{"num_hidden_layers": 10, "d_expert": 224, "d_shared_expert": 256, "hidden_act": "swiglu", "moe_layers": [1, 2, 3, 4, 5, 6, 7, 8, 9], "balance_bias": false, "init_std_router": 0.0189, "vocab_size": 16505, "norm_place": "pre", "init": "normal", "init_std_up": 0.0278, "init_std_down": 0.0, "lr_mult_qkv": 0.4, "decay_fraction": 0.837, "final_lr_fraction": 0.02}
Below are experts of layer 4 (counted from 0) of a mixture-of-experts language model. Rows are named down (a neuron's output weights, with its number) and show model dimensions 240-319. Each number is 128 + 32 x the weight over its row's rms, rounded and kept within 0 to 255. Numbers have three digits each.
Before each expert's rows: "comes before" lists some tokens at least twice as common just after its tokens as in all text. This comes from a sample of Wikipedia text that the model never trained on. Tokens count by the router's weight.

# expert 5
comes before: " | ", "0", "\n", ".", " |", "; "
down0:068108140131118120098164113130150101101108135113153172118141175162139178125139168102093147203080152160125142114183110121112167117096137137154165157131097121045104103171171108137156172110101119130139105083110107133180122131096108113148072153
down1:107152117153123083161095131112133172136175162086115093138148139123130205179116130108122159110120107150152104170106124114059072078192137173110152145158143173132143086136125222149180132097090116083117132115132109144118149119162133163139092112
down2:149178116118108153178050149095108094108142118091136137166149123118120147130094196158083112071117136108148141159149110131111170088100170105189139151119101172107139136121172136215122170109114083148124094162108149116164169140135117141131170169
down3:200176115140188200166154094144146150152088150092127173119155100085131089066124154117125129101109154120111173145106106069126092077132075119113102111105157134170184128152207147133080110100173086054158116143139149133098179159120134160143159122
down4:117074133162139115141125147124058131145098126170119073140103056147138142101112184144139174157151120132098096071138188108143136148172108122151179135109132179222127104100130089132122142123194084125148177130078124121150127145182124087114087153
down5:166226209115082146189122138090133139134138111104184144144111136127118176102129189101188112113175139145105108097148119171079150091111121102173155117109125119070203127120145135084138193118133035157137157149104176158142087159158135112091110104
down6:125145137140145084190153155158123151157212130162089097104157102122077103090147090082144138101116070165177137115093193094103104095163155121155191134104119139120078187148126146139186121139082111132153131142198139110145102095194109121066158201
down7:151135128150159142132082081145092120151089114105112141113142110129173147144109153155144134141094144132203103184110090079138163090111178130126182169120129075188111144176112123136111171096108176118138125132142151143123109141134110113108152167
down8:156112120084143124116149088148105084152144108163148155190130147104076114152159147198124167133099154091153148106121120142089100157154110143211155105146147155143110098180112133098115114118116090152091149241079146097113098112106158182152106144
down9:120128144150161151102067104106101120149095143125103172120192118105055169157078129104161100251120180131104154135122122088108121072144152089099135069113095049087195114150097117108148117129122120085047123095150100112112147111108104141137100130
down10:138085138084133149165157132177112087145111129183107161109153163114182167098135137170118119131120164147098090115152114116132174121092191143118100154159120107121116101114142120040141115135133165089110117125123171165105134091130174112123177158
down11:127138137138104148185134113151175096154122159135203138136087160116110131135179120074175152168150105145117140177137074134115176077113152134143117133165172159199105183090133102121175074141136091096142189148168176067140116182167167177111189155
down12:160161146111102065089161173150147100076087103138123082114089144136133120125155104129111114107143095160115170096158105101111125100115113157173067115123128109132176106097159161119105129131157107125129139086126132177182112159126171141208108180
down13:163111090137097101116136188185131162153135152099108145144099190159136129062145192119096143120181180100111126101183137125154069182142076145145093135116152154084124107171107065098217149139140145122161201113125121107111176136083139155136149082
down14:167116128103076133131141083134079100146122111163174085173085098185091148155209165096102162096125138154147155087099110149102120136072110071123110123140121093161083075132110106094123119135158143118202108155135158145114065079110158091143071138
down15:128186120091131139139136161138147102184201209106097097122171135143170101142102124140151122155127092137198101096133137079106115095116119093128164144109104134176146162145131118132170077126138118131178158128086153163140084192119152160052136168
down16:151118099089145117224125148103119115139124109126155175145164121136166123155092227070148111064150075095086066099114157154119174123128135113049185128192116129128105116164149167164133141110132102145095108163112077103105149129172136141130134180
down17:144135167054126126066174164106202066106161144149105156145150150132151160121164128146069119193125096154148115169218175077118113122139108177105150119084111125042077124144186093108158134190225121099106127112127100147179120113175056110146128158
down18:143059145088118114091137159119160159178185145176123151108120110171134133116117169132113151178094182116116163186177169114103083092092122185145038094144179072081122147078106109123127153090120113159103112109148084119117127119131052175152063083
down19:106070131124171110118138172138129160118052171125151081082136164093125132146073072103099141134141131151175079178134099158100165119146123091115134119170142125160123167111108173102170157115084141112127103177136153116151120104070134163102141137
down20:158119128169090087132121136167108134123130129140090142119144135153146148115113192149096167072157177132148126184085137063096087142129182128160142120138131081111112104137203160100150111164149131183102160156116089129105149090124129149110147148
down21:157179124079099109192119225112104080187139134143144133121160130127057091214156126129138136117164182061187134162153177106144117135115133123130163092163157146095154109151156128130135085140120135079110090088137105134120167149110097073089066085
down22:113129158125093102119125113100163095072091082103178077129165120142116082147104113154161145178146156103130147080139098162171124102116123118089174177098120115136094176092121065228142143084124087113132122087140144086129142104118112122120118053
down23:170134109117122133165043159123147150223074143129079065144185126127124135154075154168176139164073166124093098090106105138155081132138109133152124095142133145175139123087141083077102122099088122069140156061103079135177216148172148164102119118
down24:136169091153085157095157108116110066131139144165099100140146176135154135124177136080131071146141111131126195105095127145131162149141182137139222124120106117101085147197147130096167110150158089095153115090094129168138090178122166116105112165
down25:158167056136105144127181120072102127144182115106121114079151156100077092138117075130167117108159172090191097149173158128150154182118176127144103152153158146106110114170097124084139139090176128179079161126122115170164101111145088134167096074
down26:095080113151116086102119078161119171184093095163088125137167134172131196108119093094105132164067147138121145068141177141195120116141081132127093152161123141232130084122112125185127126125135196163155140169128171149204147140136131141112115104
down27:164166074135172145073117120106107110116168105078081115140131128091109206136079119150062119133144066122112069121071113156115127132083152136088144180125109127088108135136152155149114110094088104092077177097114040122096133143143137108105129098
down28:091144076157135117112115136103120161168059165125096100093068133168169168117081105106184128166103139106114138157121127133093117105151121153144125136054183142150127165191159079130150124131089158144137117163157145142129178123080127124152126154
down29:073150108139164119143131108118114097128118139070164094145110076160154087100133160136191089090117087198114104111148088151138185154133183097117154142096080103164080171163066148121107081179140129127104151169157110073120124136159075080103149116
down30:125144067127159189083035116153123084134169144168114154130085118163119114128133119126158169120150112139192113073094090148131123156112108106164116084093100078161136117157105156070181104123109073133131166114140122106071180171153118188104115118
down31:123119110141080071136151123180170132142100107092101136116074121144152094110177133117108140146162127083102128119160146193042123124168130067135132104165154163153088117131083140126113123136143112183112104152189144152133039105154145110120127077
down32:140114164099041072196147132142039141156121109141137111156085195140135232153091114126150129166107172147135113141110180180100191138128127136107124158125110142140126143144143095152091155154106139132115142128148109109176097148110092114180127144
down33:151142184074116138115055109188059082165153167141131107165086147139110132104136107116106139113097131155152105122074158120106141154117152126154167147169173085129088137103083081136162115119116138074147157174115134101132119114148077109130100167
down34:091135171190056148152215098166117134123098133122124130108105149141154098115127114095081139189132142131136102191082130129145123120133180112105131187196135091153099150129154159092140134135164138122168152123174114084115102073132072080116169090
down35:057111159098078113094110178123050138091079128143171126091146121156143191138168062135233145101127149105086095124156149124141141103119164151140133152151142082074152091104112139074119141137126210157147134100119150137141231104087138140141141144
down36:106130110179174123147096153107107147147078142107077141121118133138124162127115102107125160138104152175155131080087184095139078139129084148145142125105089138139184131118161136161104162089092125113103062117164157136133117194091095115116147176
down37:177158169229149060131138090092147048119098070104145095124165106109110067156166130104123058079121107144154111152121112152183130101128197091105154104169104170149153104188105143117134099127117128158157140138183154146187118171131119174126117102
down38:131144119124102111159164066112099090065165117107055119070167178080106102105102128149113238145201176118139195101182181163147131128128126104028116180142158135071121118079098126162137143157160163150113142112107133126077160071087168115115063090
down39:135105081105145142183130078104147080082093141105142063189074118166175145154192075103103122132089069201150108106086096126134150194146166139177141152116099103163071142148153138128094066130164085151141126140096088113087136169145169149150101157
down40:112208119131104158129127120130187141142149154168147130128148146072115097150148044173185090149130127123181122093117144074165130162135147097109095099120194161038123146193109158130140138113147107088079137088123142159145081140108168108103175142
down41:154109147146123186110123094150123109141130151112098105148149191153130160137135112117088153164179083129156106172104152107164155134107129160140122141211168182220202121122152125078130100142139166143170136152145157117077136138134137130099076098
down42:137143123170083140170102137135103125105101084102098130131141106177124140141147203099152109117149132165145109116143093159139139162132164133119123190083140053127083163106119116146149180099114133108125132116160129125101168135111074100154075077
down43:179100183080154177136116145161112122114188105139161112086152140173123069122115067165104115141223144104091155106138137167182155146098087101111112118094124138049123112142125095211115118167153174135087111091096137194111160134107100035125139064
down44:134137140156170146142098156061127134145129121161098108186137142090109115137080091127144143084103123109167069137125198140102105093108165112148184060135136083088132132074135167159167100111103133144058196161136118122114110096127125167133134100
down45:087139104053089198145128135153111169123088156075120119159110115144146118092140115162096093192129096121050131031113101207138153109108120176094114102109074159172144128122079185190123173086148098152102081128164187130127073147121093118153112096
down46:106173144205124139118101103163123130063118115171104101158125170102154129100107086136088113114131171148113101129097112089150129133184123199102149044159084191175093207171105111127088107159157117089048145136123108122161151156078188138113160141
down47:166082107126078093161079151141092124139117197166086185124094116170163177136103139102155127164126153109106117122146155150116149135131083137072141132106132101085148135150169090166131104137103132103117086173124099120188152132104146102130063155
down48:130067166177141218139168131174108164132125114143149152097104065168108134178219177141098125188182118169090125148134104101118146133170168090137105133118174101121164169124099125108089123118173127076073097113071107144172117104034128100093088097
down49:139112107108045108156143162137124131188107138089193160106147152099183100143083134112096115175104068085078122119210118166109127192112127129073176071152123194104124121101116104146126103140139158143128182107117102221102090169153152175167095211
down50:153188138109099138094141107133134133166178077118172030106161117103077117160120161118184160091096102165117081102116170183092082137109129164088110121137154118057148151155101108123077152124132123075122154126163132134129058110093116087177115133
down51:113089090147099112089090130111172096162083112121171060137108137108135132100124139176167140169120176178111112107181144065143158143132124136160109091126129111188097125132087077149144168110134116108125146123105170170159110120177099131130170040
down52:148147128127148168210136120123115109199107129115103088189136193186155116091109150137121149100095084124131153103108112120114148158112121121139185148078142097156138129118188095227121143086099174140136087142096165127120105077149149138159153145
down53:159101157194159140123122115106136199158141137185121166097147167097104124168135155176127110111111181074096170208094165085168175138131099104100104097129147126131151165121116152115192182149150067064142133081181129096111109135116112151103076125
down54:154162116108164162118113111145122101156158107117134137072098143109145107136159124158097163146126134137112196160147144128162159168101129126152141131177085082047145170091117113018161132123162111107204114112130134112117155157144065131169146112
down55:198088171134119127167130221123089118156182100183119166153145132175135174148131122170148076141146135154141152157088171107110096130119150110097165130113209116168177081211117127098136155127153114097154146114203110183094122144137180188103173134
down56:117124131117120123114154100132136127126156092156107125160132175105163145143109105131158145129104086152061059165091103149154145199113188119127145137132108113137149148193142112089090104113106061161123100138090134113143159125164136151103113130
down57:112113143163213110138128141093150098136106104100120094171142168154104161137138127116121115093083143151131163117156195133091086135115117150227148166107159135207152106083169125103183174198155160163140097126161094149131152141123131152130159155
down58:107074142146158117117132159110129163105119070181146147088164167096136098169157089123113121157150124153142117200165119090123136188144190147150140135164089160140099185141149100158143164100136098135087082114097170125142145130112061116099094166
down59:130130184124173123157124116145135144128118087127139147163156083126129104115168139094174138196106194166107120169152133087162086141140159091074149128135143149084175157105063097092090105094125106181139155210122163126088161103129146163135135059
down60:084139115139141157115121099147183136175135054105094144122067147169122087097134138078063117110126094182154060144134136167137108131128130126096125156109089162149175115143098150122114115093118091091137070081107078078080088151163146079076130073
down61:104137124141131124150092077114107126131129132142156113144090191106085116065082159138170143103090120121148133073123085128111153076080108175120174115142135100188100164101179150169155108069173089154140159121137131161091130157168169153088164154
down62:186084140107126138191050111130184094115180097066099134104147081174146114091120120144141143095104077174122151120103115105144092167142144095172118117105087043193069133088079104156134108105179131149132144075136137142145106176115167109114091123
down63:125160080142112056062068098161138064147155135113125099126099154156132152146107089096165104107125097163107083137123115151101174183150142124164125156135160106180129095139090132131172150082177127133136146100111172071134132178119205102080130124
down64:129110100084136197058097131122084101146114124152109189102120163128122116121092126124123098158163166139141074147137117135149143120127140096119157131120100138107107146152156145171120170129190139133170133140124123138161178105163090147145162089
down65:083115143132125129200145080085169092125129132133176127127133125129152150151125139126101110161136166075158160182177090107110139086113163132129144137130116087202135105086042100142192148169107121100131137133111111144147144060140133110145169162
down66:136152141104122149130106140115103179140097136165139135135146137133069082164128184109135134139042136146147147144193065110129105153070110171164137119155112148052095108088126164110097121092123135119126130125082101112156113146100179146138094075
down67:096148118172090194094063058108145083119100087115129157143145149093157176183122139193149128142161184117103082108121147146088107102109157105104104129176084051098102158137128118100134167161100192126099170125178144117121146108130122135138133087
down68:135156117181115139142118088144113114086133099138131139073113108130176119142156132138182079124098169185110151104201211137136126164147086147155102127146170076142106151082103089097134144108177136136104104137159118128077125085089082162169124144
down69:129146116110154107071163116078116143139120143115120130097115160096163098095118129120063100069085155167109125165134159139132115199141109061101124179134132132144135052135084150114075109120134176157181092082104132165149092168065085157145142156
down70:166147054131150130197157113158090145090126154161182116156167188103147147128176110105147166121215051155141164164148146139171072156199139077153090149058182104144138164132127170133139111157163113145082081118137088201089139156116071111175147142
down71:106107089136149185123105114099126137130171114122123124109136125106178089129141120127151074050075089120152079106126141134108133089131129149095151114077165078123147121129097127103155175164152162087058124126138128138086140080163128125122229134
down72:149078158093168091108130132110157109095058103136094146122109105182081100143164152200151118092160148103107128095140138138125120143184085137178146136106148087127108129099165151122144122070129065065143117140100104122086170102093169124132131163
down73:165108126101085100160127070104147075099087093113125132124132132125118149112110154121145103223173153149115054144159107139067170080117214126058105159132137125205088126109106092098109165154155141106100154111134141146094150123214174102141127088
down74:135085069102124112053136142130159150131088152124101124099090149174141161147129159028063089120129092148136106144117200090119117214180153152143152138166110146113126145177106113122163177120122095118078171152107073119106149080125106135144158119
down75:129129113113092106160163160137129086162116136112150145190150119083150171147096129120099096167168130187103145119093090157139097104126187139108092147137087140139133125119134122171115123104114176089119161199084139120130168123145147101136171147
down76:118062182120130162152146185041077165138083158185127099165114107194136155155137141147157097152197127118138163132171134123084116106115189129073075084133160110093125118130110123161123138175118097095096063111127148116133150170115127067179225151
down77:119157127094170122149142122110090101179191120102170140097165127167104104119122151128099111135132154097103094101147168096092110133080173101109137119099104176094114123093129058103154134147140145173092152105113071157135153126176148114110126077
down78:122121101086130093131119113135103107119153130198111065129164120135112171131118072140183166098084106109127134113180144112073098195116083168175117116126148199185124155176134093177093132138139102126101130112125128141135156129076166165125186109
down79:155166141149064141113157147117125180149166139171149132138101142136167140170162131104104125125179059201139106126123173121148094074103102155122091159140074137058161122175084171102114147203125157113134141149142130101057134169146166108080114065
down80:095145082117125161103133147110118158087132140132095185128117152117076095126160127117114148120175184099179126159091152089130119164135138113155133125106145155047090126145140166144124111143152017198091081159134055075130083131092142094136076152
down81:123133166119097117138159134140101127142138193131110133176103169121112134074168108079126109093119150114086081159086139097126135040139188087163124146073109103244139135190151209151130157167155139168153112126114143139090164138119177152123090133
down82:198128160153126191122124142080146144086098094107090114087157129134131067151101151103132044092110107138145164147150079099123133086107138151135159083129117110064169131147158142150164135128057129163160118084062136157159158135124136140142097113
down83:102116067173127171116143109102137062121145139110130164142085122114146092156140068101106073103170102153150116115075152143151176146145209140108164150136144124135097103155134111175169159091126060079178140153133126216123102123130141080090180148
down84:116174143103160097165113125164109089120118140153117135098121132102140148177094150125131104127119121040126165051128118123124121058142152172157132133156115145057153157140162116135123120105167107124134159147131171081123126107152084090079066128
down85:132151129134143115082112164161069171129105176089147113141171142143123138122123149133149172180139186104122140141110098154060130115098095169142142100130152164134110109127171132128119077102144139113111093118115125164182178104131111089155096131
down86:168169117147109113117095125124115109100090125039116165101079109086130118183132061153162128109127069174100172211154181138114162062120110129126120099133119124118144186085190214134133193129132139065140094167159117053168125060167085116150139147
down87:161102114186135097169155188155118163105160133084097117162161135134178161184100128112095155169104110115145102164110151152156051135188086096092113120179076136087160194147147116118107133139109136189095122150136083145130146126119118156093144139
down88:217096076074124153126104113123112106088055105122106152100094099144084117167056127203134091078139127156159128066060116185074128112109162140125158129096158166193127061151092132092136090116094107146154152118106103159091149136104130170144143088
down89:189118093095128119180101152158197121162145111106085196157200100146101115071108112117138098156141091161087147103176111089154088162136112120120178170098131125158200092139114149133159130122106119101121136137117150143152198141167088044154129078
down90:104200136149171108115109172142117171118176154169119101109095176165104184136152132151165116177120155064103136156084131152134094117096116120095130077069102045157080124110185164145121080075158064114114127109113136127155165085129167117194128109
down91:095145202205203079136182168155130178122110118087174119143093200148098113115077159142117138157153109105161146082138119152140082178083095133134134086166125049076160131143159142147114111060091079134080126156106164112137120099136174153131136138
down92:127179082132098099082122132145108128095116161172064130091168098222117138101082140100152083147107107083142165116098117097112168091179134109129063157126059121187114140144125146128169161136140162108084111112164138112195140131124100122122171177
down93:121149105142160112120114116064190124136114139157129110163155150169113085132077116138109134117126146090155097097110085162121144147067075147187125098164126123090187137182137121199128139120053103099138079061116116073126156150077131101161114109
down94:091145126072134155183171113120130093076120115129173127081114133127120133138114134136157069163173114095222168168162117067138119105120139170174187183104123141117134098119107099146117109111119110141187076119137143124163118130144153121129149153
down95:141181104094187103153128120126141113097124103136162167127156139150100079154087144139109153140105094154136092161133081118170118132115120091175101084142136154108062123162087169153092121104074069065138179133064142061128100144164140113074089134
down96:104138106126166119163098099176121123146106141154121147136108088129084068154082140116100186105195140063143082126093160142166056090058109140110137142141125098112099142129151133116072164167186120148127167113147117099127076150159143083101105134
down97:154138174154110081101116146141122198056174115119113123166125139146122168110170169115189110065169109144148116127101124188140096101181210114164110147093151185087133126118129122141148083157120170132128155152113102202079162139129120184120131076
down98:107077143138145104094121167105143150077112112120116167110100079161165117114131092148129115117134180185097166057150136143155131132151121177128132144156077082083086172074123090107145120166128139125140140088110112106096111120120121095145075110
down99:152099162140126111119118160074164140157140144094103197126123036111139131114103146122121148121084133070124092147079117143074144042089174100084194073166090134137151140160175108159128148142110153084145117081129184159163128121100073129162111156
down100:199114152162138191122088159151106085143069126147140201201141117097162161134123092093129087122113180233123160149170112103104117129128150162114089147104166142124147162151112191130156127190022100147111141137153101116200177094120087131127170179
down101:123098097157147203110095078126113096116122120064161140098150097109145126152146148091133122099139126115135101142114150131069058109134157137130100118144095153059114130116109131061146134168155071119154126126161100160132118148114147092100111113
down102:086156101148130162119135146118090087186167090093108157099139128106164168164037197127089156120166171121125120173121174101118096110114135144080117105159101108078103105070138098132139152160163150106129189190153139125139157131185144146056107121
down103:156201132188132141121124083086134169135091128097184170103127137181163113162088115145125087139154070089124146101115158128069109082026143102158133115128108099141169202075144163130200060133196149130122150171190180101117103089124123133168138096
down104:152149156122092117108108084095090124106145137132091158136167092149100180102139078133145127100103191144159165149087080092120121132106117160159155204167083141148174062114077111145137159123140115098139124172164118131147090131107143136161094116
down105:178173170120070181202127130138139135152126126165119120085176116085096080114124147108167161133109132126179144108148116157084112177162135095143155100091073097112102163136074178112122080124167127134130177154080065140102124145079085144136098138
down106:122087138139172052128114140161169105135109149048129099157129141147121115121140113156131081148121020075115131067105098155155086115139162120101137077162102142187156107171182110152139160166102136110157113126140166144117117105147136109160069077
down107:168163111089089090177141126153134102190124144155150154130090090157155096127144201124089164103141077147129145110113122126113105162172088177150062108166081115009083122097140075093119098090137097094176113121128103077120149145113098107078105152
down108:107057117143101139121126177118136131129148159093109182144116147105137122131116148171135168167144152183098143187101099118134145086135162119175147059124152092175126190094140098095081077135107144162162147093121140171169175081154125204094080103
down109:090059139133118061092155084126099082110161141116172135138148152090141102104179117131138164184125126113118080136194124126126136141147151102143108147157106115138169110104127127095111084176086116163171118142105198149062104124141169134151127159
down110:159092184136105086174170123164143107106092124091104117140128190106152108148131085143081114139133099077141192117145099143090130145170012112154175110114124145160099125094125139158104066113076119092137141105108147118123130189130096152108134160
down111:088088036170107092140105155124153119155102179119138171169097108116143131141104137193062101094124136154140130159092133072160139080098193157107101130193165145112095137111126131166144131138148114174159128065080138137155120155114133154121113138
down112:165158166152109065128127065072093092130130059169180037199169117099151065161196172143130125095095075135112118099130120149059131099201094069136149118098128150121095107112110138120102148083119099151103126118091117161140099147107129105120133089
down113:120139154071145161237095107084181057157131116154086146074147117138129150160127181132171134131101129115175078093122128144106070115103185074160155144187087183041154125134174191140157164098093112061121162137116086146123082131122066163125135081
down114:157072118104101216154127134102083094115116120178094190144120121130157160119174101151154146214168084164091128078140152159146158068153128112146102149107121107142158130117097098140140102096175158133148082174147134113108141127127133123195139163
down115:091119126139134206135130164139161189089082111086097159082141138126112094190135148118204091126125125186113122115089133147095091104130106082114125144195098170123226114144102107108162118063110209170143143138156131159174139160136096181100135106
down116:109090190126113135079141136118170158176145108131091085160125148144124118140181094148165152188174120140048090129123114159058044142125096103132128103063129137202099158150080127136086142176124144104105114111132114127147172131158108153085144125
down117:216144087205139111124161087171097096104125087147103106209163131104073151160148092124091117085133179109149129128130097135127103103189180095121103161097124157000143093102113176149137129072131093106103145105092107101102178127146168133150090134
down118:147166048165212159133172150153145111118162140196125126128174138096103107197153109047177144129135071157120152152120177197199073096162119145104148077145158148074060104179086109100128085146202122173106105130120143137161083143148099152112130147
down119:157135055144189093165150187203109114112137135061081147119138122079157144115080116092107128126162137089149186202143105099091094120147135114159172136131199132138181126086123131047158098102082155159134135116117080118145091094130100156126076190
down120:083150133112166102196153214166140096182104149168136122133120140111126113134119042124131149075107108142142127124116152122080082117134171122142158083143157206089136062144135127135090145137136128183121135150133159143145108117125151156128077120
down121:142125077125122117125184184106113136162133133100065148199121122166139147075146150080133093175177141152118154096110181153121110160146156155094058167157110143123121153144081110130098129077152073071128127160119124154156118166165145091168195153
down122:056151193136158068158155164111194130131128102138104116121106158147138119101095141137086181136119110140150180148172223114131162146158064110151083139136117136128110167148143156155140111112169153154092123101144097077138124130081092092103109129
down123:106136104134106155095138092135129113125146066147074139140090129176083165148136082200116120141204101116169160068073127160255135126151104116112124166095051118070112079100126154135131118139105131104069114174132115166091108171154140105168153122
down124:180153116153158038177083115132131081154114079150139089144169129121095174155124058091195113167150113137136114121095123127108103122141126104133110069152144160130062160159144119140132117086178071154070137084088148145056155125092094136129096122
down125:162185176121153112190092085150153152155135108116122142137082185110101160123126123133167089147090140138190154066102156083102165109133090149168186116089083159100172125144124178159214125061140107123112118084090168172104138106150117114170089163
down126:137137133154208124147096143035092140141124116118189122131094133119069133107151115136115087134112125108132104176203087147115168151139145123103108174172093106176120205117154105136147158107107117117164128157127154138120086147104108101181119090
down127:126060121151180138118136070132150165163180147151113116107140121086126131138135091149116169170083137094145189100157130122135169145139144164108067060123180108115147108162112098092125075126149101144087142110153169067194094101120148113150129162
down128:162120161165155162118112180137072057112110141132175170199130096144129148106110118167118136121102175148128073144135157073162148162128190140147088152084128113095105087118109098116092149156059208236120142150140148164097090141112148140159143132
down129:046096089084108141148083121122030093083174126126197164134105131166137148107099061109161171134082160152115130120182178141146168081103083153141141136151130126078094178115099105132125161112082164176115151142165109096134125101096120101149176080
down130:109129116101124121071130080122179089170106147158155169115122150133181120148115148113125075061136163124127120130146135133099216049031157114125183091115132117092108096145121138206142141156100153130130184060108154084142086134085168122095161159
down131:127071202130136083091148175114147068074100161110103130150144166151146191130096207116091161129114103083111153138111165151104162110076089119178117109168154106093135154155153132153121171040121113121106137208073135102114123158084083128072111143
down132:123076086104059083108128129158131096149164143111100146123086095146178149119120130147101168147135127144134140133216149152147112069135094143116085131122086117096141147149092094101171136185185168094121132182104138165098182115137140205202099160
down133:135109115112182076144119132139058126086111127085223125135159105092146100150144195136184114111070140094167107132144111071173134120083154118199130097124129148140094125131125137173091091090124169059135187090099172163117153115122111197134068146
down134:169170118079170107113159125116152146127092137147075116116141098122107161072043054167160124128107124116121160191155103116081177114113133144132114152090125128110137125111192140124138161122134216168103125170145131084104123139190112146137141165
down135:137117123132104126098128139133117134158150133162120104078084158109127105091071138099117139159173099166105142183136101127148113131150104068110132136099107164199094134095155135077134185140108101106133149135197125155192073126170148100102113159
down136:137125132090109104145093116115070100164152112134147051097170131097079128060178138107184156102161108129147082113169137150154126153169159161071135127077083134090093150151146116115113164131188177153134101204115145137145109131119145130102146092
down137:118091119182131158175142156130111110120163155135146104123162122105160130139160156146129136090103101156080086141100249118101088100172175104136101185111127113223135100084168115061160073141150095162144154104148127154130198119069154107186128110
down138:129143152097104204138106088108035133114131194093114164111139077125098108160104129144124181106154124140180151085145155133083121075182133136125146139109132159138101081081147132126149065118147148126139128122154168157118173098178095120150097093
down139:073116101127085150110145141099108132147140172137145134101142164155126182086116127143131148127126122109115116062121111099161194115129109125099162131085080224173151077133159115184121156106114122150144123133099146091150161124103203165149143107
down140:146089103108082107111163202093081210086168157087142147120199112106132155109082108136172094161151040136122138181105098165106105141156148079095171114111081145066141161121136136142121176163128107132102169144144161130096197159114071151139140133
down141:132144115129110126109176136121150175121109094167117096119166152119132139143107103131115159103149105134162122100138145156139135137103166117105167142168117149138127116073100156235116079162127000086140119135186083110119122145068144121122186135
down142:087116148104128110185103115101101150132124116160182084110127063120130093130148126102105123175154137153131155151145145084087168079171197139115143122130116173073070145100144138159144135090115181111132131100143125165161073108117141160196116173
down143:107109112088095081112149162138190161161097115173088143156079090154122102133100106073124074134164124134103108151154124112129155091115166112184139142123117126132071165144123113115148155098112132106119102139105129156080155091207175153143180132
down144:162101100102192104127110129170162143153125086142125129077134109189086187128168186205144126226115178160114134099132124178136098206159130154121174120096160139130150111211166173177064102134163127129077124105162134108123134182082148195194115128
down145:160070176105109110132161168113141115127130099130136155150136136111098163151124136160047113106163162148158095075131135129156131156165049145137180135135136182158114165135171066087137150124163107131115117111066091110154179143146135139186129088
down146:134151104124129155186138146099145142148177099185173129162159124136133101077137130107178111133140144163093169127122135096093124119198072108180146133145127119225135139107133153095091114149167104085188140117160098152095120136131094127118097144
down147:072177125103060155160147102084164147153217172174127124173133115138171124138079124138125110119071085062088047088115096115132152140135119122066148173158141164143106139078108116180145113136104178173130148137185126149153124141154123109136114133
down148:102100152144092145127170149137112140069127121206135171195090100095128120148149161141116127107140222084125118167116116133126124143130143113144098125125122114128134125062094150140119135140149103148076096134079133123105145112086113069099114161
down149:127118130182132116087126125173103122139186157137147140195105117072114105114106119122092096136130129102155036113107143103134173097130166116115142144125149114175142129086137193139139145119150138124123149100117171114144071131143086147097159133
down150:182114162132166099111126119118125138104147099213102169145141134120150110083131122127116111108107152124125221098134161156152111108165106174140129189082132120166145112086086096122059130134171092125164144095133143150110167123143201154137154150
down151:164087064141141073211162140142145121170074161097136143143126174093195139137150134137102108103111115130151083156150104151107175122158154132129142159170159170116104101124135104096124078107121156124123086157104159110113124152142102117122138147
down152:104089129128161131101161153083147130115077108115103161113125115106151155164127108066070140067156168117082107083155086173112152123078134119127107192130137123165099133087125068112133126072092173161131098155060136145097108144122073118143166144
down153:187135162108129100132127091124170129124115091158147175114178106168134101108127115176143109132165154155127136102150181129156124109128117147089125130111130163087150138168115154153157148084100130142105121146124159089074139163125165190121166121
down154:149129138086107140139156133123185102149106173088149142126073153149121146163105151083074157156047071111099184149110132079139160125102150149135140158165103130183112143117138128119129153142119149136192114127072119137141117082132121125134141121
down155:119138089134117131151155142126159133185129092145142130125091141118134131102155099123123120114115116135069109164146160095136168133115133101158146151081168208239156114162121070180121101170123203137132117101128095172056174142121171142116129120
down156:104121153122180090136116119153192145149068134130110130080095068115142157082126163122125160148100154103177089160168103148143179188115130137118131123131127121052141081090169122189159127095035084154111124120089143116157112127172147094128090127
down157:153149160068131103117111119115144102138110075140072173136127177107095111146140109195067152183140062082136143132111132142110135073138105111090158115133135115157168072137129194142093100107136131143162114130148186167109169114199177155141117058
down158:131113133156103214076116162145087145186153101107152130118182138110140135106150136155119130150104115152143174141156110065150145162121107098102087096121112102164082126091129127091129144037164194187108066085150137135134138075060113105175143074
down159:139094156134116087147171074128120113108174126141149107119167123098153135151195141084140134154126212117106162193131096137085082131179116111108128113120118109096106184166050133127129143152107161129169125127165172128101137104137178090118094090
down160:179096104155090138076145128141165099194117120105126164117090145172106153123085139158082099056117083154154166127116157110128161145126139134117162121172151130146150138133148127065129107112100098140123133153092102135105166063097111171178165134
down161:168115144152140255140134177122050118131151100138119147106142141144141038106096143127118083077083148142119095147143082120153116114120106134180143117121121132144138107115160179162121143061170114090163134084121177122087109121100161138151130136
down162:179094129101129159101138114101135076127144105107115179139133119111116091119174140147148116143145125117103149153110091139101148110126141094091139156114143150103110123134114255106135124103114154117198170164143153169068144177162102075120123073
down163:143101124144111080125120150102082148141117177142182067145163171115064099115129133098133103115188081134095145107151082136127095152083156106175124112143170123127120144122066119068124108127107104093116206104123116080179167141085138118148129149
down164:147134142099160182166143111144154117080116122142128114147125177135114147120112176202101121178201113122134051142192137231121126175175121170101136173135101117091158122073105125119148128128091146125086129115120123122110166136076169141163169117
down165:150179147155123132137149153105131166128164135114108113122139111126162111128133103077105146172123144107138186160173171107109159034162107126116123119145123078112136109075163142162180138129086100145150137130202128123150081142092105146141118120